Below are experts of layer 16 (counted from 0) of a mixture-of-experts language model. Rows are named router (the router's row for the expert) and show model dimensions 384-511. Each number is 128 + 24 x the weight over its row's rms, rounded and kept within 0 to 255. Numbers have three digits each.
After each expert's rows: a language model's description of what the expert responds to. This comes from a sample of Wikipedia text that the model never trained on.

# expert 46
router:133099161109131103118135131100073142117123124108133118139118107121124114102121109113165099117134125111136094158134127101087126093152163111151105115180092082118136127114147140173167099063151091152097086129127125139138121105176144156155121109127080133111133114150088134160100118114168116172138145139156153084121156153113142116143141116092110136116110118150121110076112125094095138145133
Description: Sentence-final periods, including ). and ".; also odd inner pieces like g, ag, ax, zz, as in propaganda, quagmire.

# expert 8
router:112120121142118096114132139114108117120117103125168146156085110075154093129166086098117123110128134111158106131126118136151112082090116122130173144128140138102101179137147072121120094105154099125122127136151123117170130134080109127140134139153088165136117132143101155145126150130117156114121171147134129072139132103095142121132113121176108137105088137170149136131110130140137139131130
Description: Short vowel syllables inside foreign personal names (Japanese, Sri Lankan, Indian), such as -o, -ko, "no", "Mo", plus spaces and "the" in tables.

# expert 17
router:124124188121153108116137107117073107102125107117141130120109160079123132112134104124178112173144141139129117142118137066134100087091084130136137130164112132134129124129130117158161077121164101121131137160122114142147101128091120174144142147099120160128157143086116119161129117099134135130126129097121148099124129122121141131132154121102099141088120154150128135121117143117148132156143
Description: Education words like University, college, attended, graduated, and pieces of venue or city names in sports schedule tables.

# expert 6
router:121139134138126148138125119120128112128126145145131142134110144085131094115100098121151106132123121150147094114181163113144139076106107165108131117158132114102097152117150102143163104125179104170151090121157116136154091125136093152113093111121094127122138147101106161131148116076129115131166131137139098097132101123136157157143113109113133157136131134135131162090117142074143162140135
Description: Digits and units in quantities, dimensions and statistics, such as 1,435 mm, $, £, lb and percent, often in tables.

# expert 13
router:082152142117135081110142125114125100114117119120101124113103095138173121104116120100117121163120165103147098143119129108134126092149085137150129167132137071128121126145147068109119115132161124129118097123128132161136112145124122130159132131146081133140106135127114146150105149091112134181100129135144136090127151113121110150132115141103116179143114123142129121092160109129151151149113
Description: Digits, spaces, dashes and country codes in sports results tables, such as RUS, GER, 6–7 scores, GP race names.

# expert 59
router:123106129125130153114126095066102163113132087117166168097100114134123158124110088103141130125139111170137115150140121141134105133143094203158153164109132143143171100113116126138163107113147131152119110187133160120133131132122138154137106132141094137127169157104102133176125177114121139130099113121113149081135140099150153133126155113072075126103106124117141134126148103109141130121118
Description: Plural or word-final s pieces like s, es, os, ers, and capital S starting section headings such as Squad or Sinking.

# expert 26
router:100103146119114131110113120098088129136124150157134149123123135115191116128133080142122106141148111138135132134163144140127137088098099156138115155111133163124112131097141117114165111095115096154061128104142133160144115127157084154109134133146119115104115168115124164150105142125128150120122165085130148071107139143107139129119120143116097165110087114168132150138175150102133127097113
Description: Word-final syllables in Latin, Spanish and Italian names and taxon names, such as -ia, -ina, -ella, -idae, -ensis, and name starts like Pa.

# expert 29
router:107127127096138084069107134083065111139134162125162136183134122082142117154099105138162125111133133153123135162139122142160136114130109162116146149142114124115103137122140121121110133077144133145111098159129144120142129136096123137158128107107089113123122166137148153156137125097147154150114146081111098059140124162109109150103154090133107189095104105129127126113107131126148157126149
Description: Single digits, dashes and brackets in pipe-separated statistics tables, plus header words like Votes, Apps, Sub(species), DF, MF.

# expert 38
router:107135130153149092084141097119122119133098112116145131129113147120159095156134112105170129111099128121157129162108134144146091104111072114123179102146094118129122153108093091141128132103113141159098092129128113118130093138101095126137113145152108143124180135098119119140132165105158104187146120105154164091157125092138147140096112139102117124100103121137118120099137111096134110121121
Description: Middle syllables of foreign place and person names, such as -ro, -va, -do, -ko, plus pipes and digits in minor-planet and transaction tables.

# expert 7
router:105114151132134085117176114137115087143154111146168124150114136095109144105141130131118123099146158124143125123133169106128124110104124124166135119144078139110113136154099132135174104117144128162142140114155156094135125129138107156107129127106088140116150150122123120149136134110124167167142114118133111098136090148101125136124118121151139185127113121102106153122126141134096131121119
Description: Pipes, slashes, semicolons and terms like League, Apps, MF, footballer in sports career tables and athlete biographies.

# expert 56
router:111094101108179087134075114120120090152123123162107126124101132100144119122113134116133116133094153111147132120154160137153127110116106146141142136143109098117127116081124105129098089091142088133150123130142116129159129130087148142134123114153102140138112163131110137155124140094125155135129132128138139075129113183069171148117149130130089138122105123152128129117141186117186143168131
Description: Words and numbers in match, fight and election results, such as won, final, votes, Turnout, "the" before round names, and table digits.

# expert 54
router:121158168116150089136130129166115133183125158175149139148103168121116099116118114127091097121125160142125101137157103127137128087123122133122142106145094129154136132132117088153115079098118099142137113098134146145164129134085125104104135137144099132118110120136099103124148129111137132135152148122162137104144120114128153167146140124137104145127071127099141132103163132141151117138117
Description: Standalone spaces before numbers or words in prose and tables, plus inner word pieces such as op, rum, ym and fil.

# expert 19
router:116110138126122108086127125091141114143110122151131136146091122087144180103122124104140133138099130137166131129124157122135105138112128112125135174118087137128116142117124097127107116102147097139136109137127148149126163119114109130125114145129090149103128144161134102139125151104125145130097116206117116102158127152103125119104119104104119172135086157136131151118124167120126140120106
Description: Past-tense verbs and the prepositions after them in release and award prose, such as peaked at, reached, served, for.

# expert 53
router:161112146117151081109132137113086109126109149147113165147089093122133113106139101132128102155123167151147109133161150130162076122115109133170125135159083090145148111096129081137145128100145089134108120136123143126132151110135102169146105136092104141126157120114140146163137101084147142152156151106102105100134113121131136124098152098133048128126127114158152127138112165152132147135138
Description: Prepositions in, of, the, from, by, plus openings of nationality or place words in lists, such as Bel(izean), Mal(ayalam), con.

# expert 23
router:130102101148121105123123114111099103163101140128110112132133103100121126104132084123140093139128134164138122108140118098157082116125091084132130114180106146104136115091123093119134134084151120113086109117139113139146118137133099184147124131132115137131150104156106142137121153086131118138139111152130124091125110145088142127095110131112111182090110126132142144114148190095116180104134
Description: Nationality, genre and occupation words in "Notable people" or discography lists after birth years, such as Israeli, pop, violin(ist), politician.

# expert 58
router:136127156100133060122112120109154093111113163141119113107106130095158149124076103144117095107139088142163124106146136129146121143128081138146137144135127146111134115090078124110134106096172117143114111110141145096129125140145126153129163138143120177139128135132132123130100114093153143120137147123129128084140112113109156144129100108100089127082082114151109143102128143100106152160108
Description: First pieces of place and club names after in, of or table bars, such as Wicklow, Welling, Toxteth, -shire, -borough.

# expert 22
router:112134125176162117092109140124115101143146108133133159143131137105162099110126123171145138144133153137131093116134141094134111131141106164106123132158158143138126113127122128127170084081165096161108100147143133142170141128151137184091159122117113138148106123142142122135118154081163125135140120141132121067126109163129133153117117131161133175120086097133128118098131155115132133137129
Description: Single consonant pieces inside words, such as skyscrapers, subscribers, blizzard, curious, plus the preposition to after motion verbs like spread to, run to.

# expert 32
router:102105124154127104109116121080115142138110153122122115150113118104125104139126109117125121154160159146136114138162130110136121131104076136108133120164127117123121145150074112157162118088151103141136121132118164122144130150143117175123168116153111106173146116111107165175152133114167126092112141130109123056127139153121143138139109101165103159106111135154159124112169122113154145134134
Description: Capital letters and first pieces starting proper names, titles, road numbers and dates, such as PopMatters, Best, B842, "The", years like 2022.

# expert 57
router:130148122130126106097090119091078140129111099147122158093122118095141135116122095115121137144116138145149122140119141100163095117100121147133136152131120128100121133104107081132155087134114083129113107148150114157153114156129124131121130126131100156146150128108131145124125157106168083142128154082091105088121112131110169144112101141112116146139087144168103094061157128101149141098102
Description: Opening syllables of words or names after a space, such as De, Le, Je, Po, Be, pre, as in decorative, LeJune, jealous.

# expert 21
router:115098113133120100090133125116143093130102151143110152149123105123121095132121112140139107112114113155124098132126137083151098132110149156151127112165115122110143124149115114112143094084186102106127122135136114113149129140141082171156144139139121110143138144104137177135156137091159146112134124107128097136140121153112129082115126107153104165109134107150124157137162110123137143135134
Description: Commas, mostly between names and places or in lists, plus clause-opening words like that, which, who, when, but.

# expert 27
router:117122130128138092168163125150130106119116140128124165152137112171112147104156131126138110142131116129118094138132137132117114104122115123151129157127110103114138114098108083127157122085167097134133093144156051122136142125097129168171142123114093142149126124108134156136127161109108169148090115112126135080160094126124155167139150102128113180153068109111126122074133128088129151128158
Description: First or last syllables of place names, dynasties and time terms, such as Mon-astery, Ter-ritories, Nguy-en, Oligo-ce-ne, December.

# expert 1
router:110153134107158099126157139111090152101123119144078135138098124118091135119105132163122113123123120153114095118145127098109139063141103154085098151144095119109115141113140111130143101133164133153124147134122135122123130150162090160171137117117107086115114141132111156159112129100126141127102151157095108104112143110115141171179126134120078152097092133164148112150159151125165188119112
Description: Capital letters or digits opening codes, abbreviations and name pieces, mostly in tables and lists, such as LC-17A, CUB, GRO.

# expert 35
router:117111138149133100082131109120095092083121139138138134129099170115112141129121123141122126097110123169153085140139121129135152102124091105122155122154094169104155175132130114136140136076140117157134080172111084120145131135126148194131133117135113146132133175113107144154118161092129137142156118120148110068115127151147137164128135154121140147103102123175134123092136131107130135114154
Description: Adjectives that open names of parties and institutions, such as Social (Democratic), National, Political, Labour, Liberal, followed by Party or government.

# expert 24
router:101110116122126164132107111154114092119147128165099097147112140123153110135143095106115105121128107167116096140181106119123122102138104118145141113148127132127119101124112093098169123108115125112146134147153134102124122169142115220140117130129111159120113131142103139154150164118142141128075089121136086071135131147125133145130092135086134182129051140135136137100146112127115132109161
Description: Articles and determiners opening noun phrases, such as a, the, this, several and various, often after is, of or in.

# expert 16
router:129129141100144066126116104102112108123118125144105174131076131118136123090130093117118131112144138157122092143142138096130129126137088144134155118123069101113103133092126117158164086105123101102139113156114092119158131149123124172157164126121107128115135137134105137134115131099154144143135153094091147092143089160144137135104127110124092146159143160141162146116123126114134121133109
Description: Prepositions such as in, of, under, during, by, over, plus prefix starts like pre, De, over in political and governmental prose.

# expert 40
router:121117134120163076129130114135125117145101120145107150120087148099143140145121118115155101147123106105156134112159129096116125114093155154118145127115130105095127169123101114146196097117158079120119126139151104124168112144128095187124132121143083136080114118115111124135137143110152123144116145101159124052126116117146171195119100118135100188099104141109149145125140110134136154130100
Description: Line breaks ending infobox or list lines and before section headings, plus heading markers == and ===.

# expert 48
router:105118121131111107091110153123118126154102140140105111166136169108112118120135117118165150202126112127123103139159124141126110136127056123128149135126121134098130153088111089134158094128117120146118120120143127126165138126164117165132121113144081145115124139099099134132127107098158131147113150147127155090160072105159144154105127121145102173098077120164149140086141139104136130145113
Description: Temporal adverbs and final year digits, such as later, long, shortly, years and century, usually just before punctuation.

# expert 3
router:097098129092145096107106105119148119114058113126133187124086111104139134111119043091177111121148145129155103157166133111125084131155085138157105154166123133114119123111100118120167101126144117121131128121118131123147126131146098143143147145128120162151124147147089168137143144114124178143121122105122116081146123132150129161143127146119097153113124141123108134148136151097154126129130
Description: Single letters or short pieces starting a word, mostly D, P, F, p, f, as in F4U, Fightin, Datt, bryologist.

# expert 43
router:108103093126100153110136111142093104152140122136120135110122130132152119150127105154117104143110139151116113116149130124111126136118092143135125106125069112105129111121159136136158094109158129146105144127159148119161139119130150153107143134137081130080151151105098170160120125093120126125095150161101140096133126144141151145138162095147119148078120139132128158101119147142156172088120
Description: First names, surnames and their opening pieces in credits and lists, such as Mc, Steve, Jones, De in Dees.

# expert 10
router:119115129104138133111136119123110093131117089149104130123097116096152132105094093104131142136121149154124104162163136124114129093112085150148129142119107152086127140149110146131180109096122106129104145091110102112131120126122103159152096121121162177164129108119110156113097119113131147120100138117106136077147136130105133121154137088128138148106069144124125180097095130105099098089167
Description: Middle or final word pieces with a vowel, especially e-endings like le, re, me, te, yl, in names and chemical terms such as Athletics, Methylprednisolone.

# expert 39
router:113118112153142087122133090140133110172141122149138112142112110101118139141128127151121081162113117136113131154164157106151126108097123119145150129112084161110128086106107103110199133111113125157131132145151134142172127115085119105124126125118103124099099130118118156152076135091160167132087140151148152112139113141096127161127107101123084157118112103125158125103176125126113152119133
Description: Digits of years and coordinates after other digits, e.g. 1981, 2021, plus initial consonant clusters like cr, Gr, br, Th.

# expert 50
router:135130122108133130080111153123106150132138147107156137110123125100099115124147129145145099149112115131105122155124146193132149091072148114126140125139136146128138118144128109156141078098132097133121094144145134133144135136121152146108144121151080138102108135136152103180110157093132108130149174108144112107116148143107168179138121103110124147121069125155114105080111129111140158102129
Description: First pieces of a word split into subwords, such as bi, Ri, Pi, burg-, elli-, tra-, plus table divider rows.

# expert 4
router:127091098084116100105121110130115120172069150116119148125149168123108169095129135137127135112106129138148091152144130121135158124083088117140134119141102142134149125088077163177126105092161108153148100125147116143137147145142090135127133127123117143105126111118150140123096123091142157153099076145134143087132139153135159144139135086124123184109087118173128143132133131114133144112132
Description: Opening pieces of infobox field names and similar words, such as Born, Coordinates, Sovereign, Thesis, Country, plus words like due, according, pneumonia.

# expert 41
router:100127133117153106129135128117117120126131171138126140120125141083146098105108069076162105165182108126134097153168161135133114115114129170150141105154124160103125145144121121121151122128141096122132136141127079112161101139129129167105126173138068131144153120122115125155097148074110141140109150141126128074115118142115139198104123129123126162099083136139157110126133126122154146141144
Description: Abstract or generic nouns and section-heading words, such as life, music, education, character, Game(play), plus line breaks before == headings.

# expert 52
router:104128120125133096106122126085085104117127157130114162122121129100137125107158112118145119105151144142137106138136165124090123110107090136117171076158087121108117130143149103133102108117157118145125134121102127140138091130150142195140125125131083165112175148139080168154088139076150125139142100122125135086139097123131141122153120131085102188103104127127124107111188168098161137124148
Description: Single capitals and letter pairs inside acronyms and codes, such as MLW, USLTA, ANCAP, WDF, FC, ESPN.

# expert 62
router:097114142114168117083143113141127113127088119118139179147140146060127164120111095128118099158136155192177110111172117119128129110129087120132160148116137114117123107079146118162120131058111109145140114142147101148125121138138134122110159120117101123120121150129145120119114148114151117152117151128146124096147114119165172121115161109129113182157106131141123140097143164131096157138149
Description: Past participles and verbs after was, to, is or were, such as used, held, released, called, -ed, plus connectors like to and of.

# expert 37
router:103108172112143105114127096072061118173144140123141154163081100123125138141123079119143116128121141157123087160132112123146100137106101097143124142128094171135135146157121120121167100135144124136151120167166110107163159113101112151177109120123118143102117113111131133100111108083136123145132157135155135091108108144094103139097133102120092150116116123122129143118123150111123137119126
Description: Opening parentheses and the first digits of years and numbers, such as (singles), 2013, 2010 in tables.

# expert 11
router:102115118107180117098094100154102114152119102149112160171126125105111132127106142135110127137119135178137088109168132125123109096169138120102141127177083145102109149120121085150122095130131117161111107164116104124121143132153118169140133126110130125082117126119120125111131123092147122146101139145077111090135106175138174191109156138124104186135097119151164121096150106123146138163115
Description: Everyday noun and verb stems that usually take a suffix next, such as good(s), find, read, land, and New, plus possessive apostrophes.

# expert 34
router:112110144134145088090109137111081114124189141114113129127141100106143139133145117119153150106140150129134109114179164102118126098122072168168153140169097148102142151123106097120151107095160098136135123123135142096149164141111159151134090118122095130140144153138115141124112117086114133143110116144125100106137108144115113196141131142123087168096124111151149123108099149095135143085164
Description: Word-start syllables like Man, Min, Van, An, Con in words and names such as managing, mandated, anaconda, often in music-release articles.

# expert 20
router:085127141093127106119095127100113125172125155126130156118092131110136133121111101133190099101135133112133103150115145115146130099090074160118154119151142125114105142150135122130148099122132107151121108091176116154168135095148145145132160093117063155090111166133142113096139123104132142140128151085158140082117129141102118129140125120154111134096104152132149104113163102117121137181142
Description: Nouns naming a role, part or relation, usually followed by "of", such as part, member, son, President, side, father, Queen.

# expert 33
router:111103148093145082127148120164082091125118147135118145145130155103145121132097092106142140117160115148135123132184128127146106131098140171123158121147100112115119115114125111114148085143145084115129121132130133136158133134085096123111126121129108121116111117114103147101137125109132102171128121118107084114128109163143145195130145113128147171155109128162143106097132120094139142120148
Description: Word-joining hyphens in compounds, opening quotes, standalone spaces before words, and prefixes like re, dis, un, as in best-selling.

# expert 5
router:111113150167115120100140118115132115119122134170098125141106141128084144131120128134144110111131108119119098093133130122110124131092112149104121125151122125122118124114106123116131086069167123103113081137157139151164161123099126136123163124154092146117102130114155111160100136128163135123135115149113154115110111146102121168130115081138126138136139123160123143081145158104171168093150
Description: Opening syllable pieces of foreign personal or place names, often after a space, pipe or hyphen, such as Sch, Al, Ar, Ol.

# expert 42
router:103107139139136099101145116133108126138111165130124137139084160104125130080124085079133121186113149129149113117165120120156099124132084144163133182125099122120160146116100135140132108059133098114104122137136140149157095134125124132124084158104110138114126118115137157189154153113120131143111089103127093099150120157125126144115133089157125186161108097131121111116133153079131145142121
Description: Table pipe separators and date digits in weather, sports and election tables, plus born, died, located and On.

# expert 51
router:109118137104137141125135113068087099126120111101149163165114142170121100119067101145142098121145143147138130138163146124104113108133110115125171124107133153133140148091126109149115120136130126096108107105118141131163138129155170158117098167133131126148109146123128143135118125115151125156120131139115116086121130126113137164123153144138113153125078137150111145129165122128129131118118
Description: Subject pronouns and modals like he, she, they, would, can, plus word-start pieces New, She, Ste, as in sheep, Shell.

# expert 25
router:087106129115110110086141131104094128138113138146088109125104130079123105125136097144127104130138117126127115124140086129132092102131075138099126163135133108091106138161095096132187126122150119172101104127117119130137119163124164197149120170162107131153128118126128139143155142094150135108131138135104162040144067124117128162146122134141102177096087130200172137096124158119155190098097
Description: City, state and country names and their endings, often after a comma in venue lists, such as London, York, California, -ville.

# expert 18
router:123124126131135109137111077133105093140172119137118157096069113131102123102110131123147087128104138182142118133154133157120134113079097135129124130158107106098101137100153127170145101100151148117114083132114099124150137117122122176120117140096111148119120108120138149150161136072121133157128145123130135061142125133129147164160130104106101135059115140113133141114097147115128162114168
Description: Common male first names such as John, Robert and William, plus year digits like 19-6-5 and mid-word pieces of place names like Cor-n-wall.

# expert 36
router:099132118107134095124134123138119145144130171146118150143132130110125138145095105110160114135118173112118102156155109131151111097093091179107159123121144113126106116119152137124178109129128101144140129106176101101161143144122104160125143115112125146114114154139094178146142128111167139148129149114093129084127129146131119138129137114161108172125060155146125138108117184106140166148160
Description: Rank and role words in biographies and succession boxes, such as co-, chief, Grand, member and appointed, near family words.

# expert 14
router:118104118117164153151102136137102105161128146156141121148106145093139099089143119113149066128127105169142102166156122119141103102114107130129162169149109128121122118118140138138170093141131093145088121129135141106131124080155109160105140087156108154101127131090113116132146159103128141154128132151080136110165133107135151129178122106105148190153101113155103113114161119108121157104095
Description: Digits inside numbers, years and scores, especially game statistics, and verbs and quantities in sports reports, such as moved, million, touchdown, took.

# expert 61
router:126122126138127134120105123124070085133143088136140108162099123093149122125130075135126067142118140148125134130135119098109111095139135109147142131176099121109140122117151079157155097063156106138114119117184098132125132123124093192108128105128104120134115149104124150164140137099176123186131151098134164083162121150093146138136127112150125180115096138131121112104143150123125140143127
Description: Adjectives and determiners in descriptions of animals, plants and heraldry, such as strong legs, yellow, black, the.

# expert 44
router:143140146106152105083137131133104138159167144118137121145134126134140115136139115140117141167116177136154125131174120133110135121100095160142129153167061123105129127113117076153134102098158119095103082149156139145199146146122125152138134108114100114065121158120107147165109139081103130134127079122111117102109112118159124116108175129121084158113115132146114169081177134118132185149162
Description: Consonant-ending pieces inside names in lists and rosters, such as -on, -il, -el, York, Han, plus pipe separators and CJK characters.

# expert 28
router:134062105127104110108112105119143098136122116137131124116081138111143167122115059144177112110139153125141126136181124109144093113148111135144127155128095125119112116081132099141181131097147089124100129131153145143162115111141125181144150133123068145129111138130088178155126120092158155129113133143113133063130093122123141165093130133125104167079123142126097127111154135128114152109113
Description: Pieces inside personal names, often South Asian or Germanic, such as Unnikrishnan, -mann, -berg, plus pronouns who, she, he, they.

# expert 15
router:103138122101174118120145108116105123112141110129112129122127155130164131104148118104142123125137112135140105114124144126159121126119153149151130135178138129138136098123077134120170092121145116171141142142129110123148167095139076146157120142120097167125128152112131151109138160098124120131121104160153150081107128136141149147157116114116116135120102156148143114123117127108122148115136
Description: Digits, decimal points, spaces and unit marks inside numeric data like areas, populations, coordinates, percentages and table figures, e.g. km^{2}, 34.8%.

# expert 63
router:088129142137157156127117109085074120130118112141112111105109137090134153135101111125119098148135124162126140113152131134098102094129114131131143142140106151115154098149097114133188106063142097112131112121112124134148138115094071150148108128156105148124121124109101152140154094088162136145109095147123104119129105133145140138126120135155118167149101095164131137108092164115139136133123
Description: Linking words in running prose: and, was, is, were, of, as, been, as in 'dry and unstable', 'Little is known'.

# expert 45
router:119111151112126085136140121146112103124130137136165147135142117092134096123129091148133112116152119141121112168159137115107110103095135123121126160132120136131124136108136080143190086084148110120132125148143147134159176105171130145091129107115122124154113139140092105127138133091156164160139136144114151109123115126096146133114121139159099161085122125131128133129115147109134140141156
Description: Pipe separators, table rules and infobox fields in tables and taxonomy boxes, e.g. Order: Nudibranchia, Label: Capitol, Published by.

# expert 49
router:127115123132178137107131098087102117174128121152098147109089136121128176115140110130155124123122129146129126123141140144114104127120122136133146138172086150102153144133113101110183096124150102114128107103136156130125102125094106162125138111133129176136126105108075147162139120091131163139150080142149136098098109127149136153144105120113102157122078119123099122125147132120123155143169
Description: Forms of be and related auxiliaries after a subject, such as was born, is, been, became, plus table row pipes.

# expert 47
router:082082125121159093110122121111136092132119109133142121145118101096110139121123126144151122140158152116142088158167131113140126143119073135112120130158103128123097137156119137117184112091154135144131147143138137113161148142153107141135157139101090147097134109106145156146129107110108142137070150126107149093147155140095147124126116096124088144106082140134145139036141153135130123129092
Description: Month names and compass words like May, October, South, North, and "th" fragments inside words or place names like Nonthaburi.

# expert 31
router:113113138140173131108129110136102103124153134126121127154091113088141135133130093132137094090153131176153087153136144148117117159102109162115126156172095120145130135127120107113188105125118079137114091106132122122137098141100100169146112152153128124093158124129094130126125139131133150147123134101079115084132120150130141144119159129102132135105115114135142184068107163119125130136133
Description: Accented letters and French or other non-English words and names, such as É in Éditions, de, ó, ä.

# expert 30
router:077095140184142108107136111112117132187120136151130118132124126131101125131130088121143170123107089143159134122151143131108131101099141200112191156173143139124145157155146112100180102093107073143155111205154118086133126124146127155123088115155096133124111142133136118115116156088159156145126084112127142076182125145112166175133130135148119159092119138180114125111132124107154192128110
Description: Opening syllables of non-English names, such as La, Ka, Mar and Su, in South Asian, Filipino or Japanese contexts, plus list-item hyphens.

# expert 9
router:131123119123118109125130093129118093130127110157124164136107112113117147129151084132156128117138098129130094129180118129152134122117102178128152161134090158109121140123174150128143111077142083166121136141148164145107133142132109193116132116108135143123120120100116135140114120089122128133106114138113125084116102138162153180128153077135116121130119121117141148129142127108129118084125
Description: Inner pieces of longer Latinate words, often t, it, ul, ation, as in volun-t-ary, Intermit-t-ent, sim-ul-cast, rehabilit-ation.

# expert 2
router:091114114118150107099111130144142116163082125147106158166122107086135130111131094112180119139138136139142093138137160135134123108125084132087153131181144114100146111155133126120159092126096126148096125117127139134143147094114135177161119139145127139111118149107138123104123101132154125174146135138139127080096101141122128156134120122098114167129071156162116140104151134098162130127111
Description: Head nouns of named places, events and works after "the" or "a", such as Cup, Street, Road, School, Museum, tournament, film.

# expert 55
router:148138099104177113074157095125093109113117130138104178146142139142075139120134110119126095137130134128147123120140138094107095087109109147135111111104078128099089105106099107100124068108161100122134116132176137157140140108122119148142112139143074112109114154153142123150165118153125171155098120103126104120087124134141073134134135138168143159080085091144126123113114133092135149133137
Description: Word-final pieces like er, der, or, per inside names and words, such as Londonderry, allergy, Leander, plus after, until.

# expert 60
router:104110106114126107116137131097110119110127123128089176118100088114125165146107136125133127131165134157168099182134111119140121116095128106131160113170084165080144165089136126142133111125134116144097107135113112133176133108137101171136121116152089145124157126121085129137096140108150165138144136091132153103118068115131131131126157131137095165110100127137107100101118138108135169136129
Description: Wiki heading markers such as == and ===, and words in titles or institution names like of, Natural and Historic.

# expert 12
router:102131133119164099109124105059140122146119147124115131138145117118146137113152111130114092157130108166137122152119142139126113096089122095190123112169132138122167128108141125202125118072168117140143106117164117137165096147118113160137140143141130132119109127091095155140126111077121141115102152113138149088128106152139141110143123106126112160116086137160101135076129119085106163131105
Description: First pieces of personal names in tables and credits, such as Dev-on, Gu-adagno and Mason, plus the connectives as, with and by.

# expert 0
router:116154151073137111106097111155131125138109151100114123153102127067133125147123140104118109152153164162115083126131139109183125112156100100138141119137135115097156124111115084144103142132145144151142084106125109130120160157158151144175083133144133147088117143117117151139120136072124150145133114115136080100118101146108139169094105121127094157141076139114102146109145122098139157130094
Description: Content nouns and word-final pieces such as -ing, -ation, out and up, often inside names: Bing-o, Wreck-ing, multiplayer, training.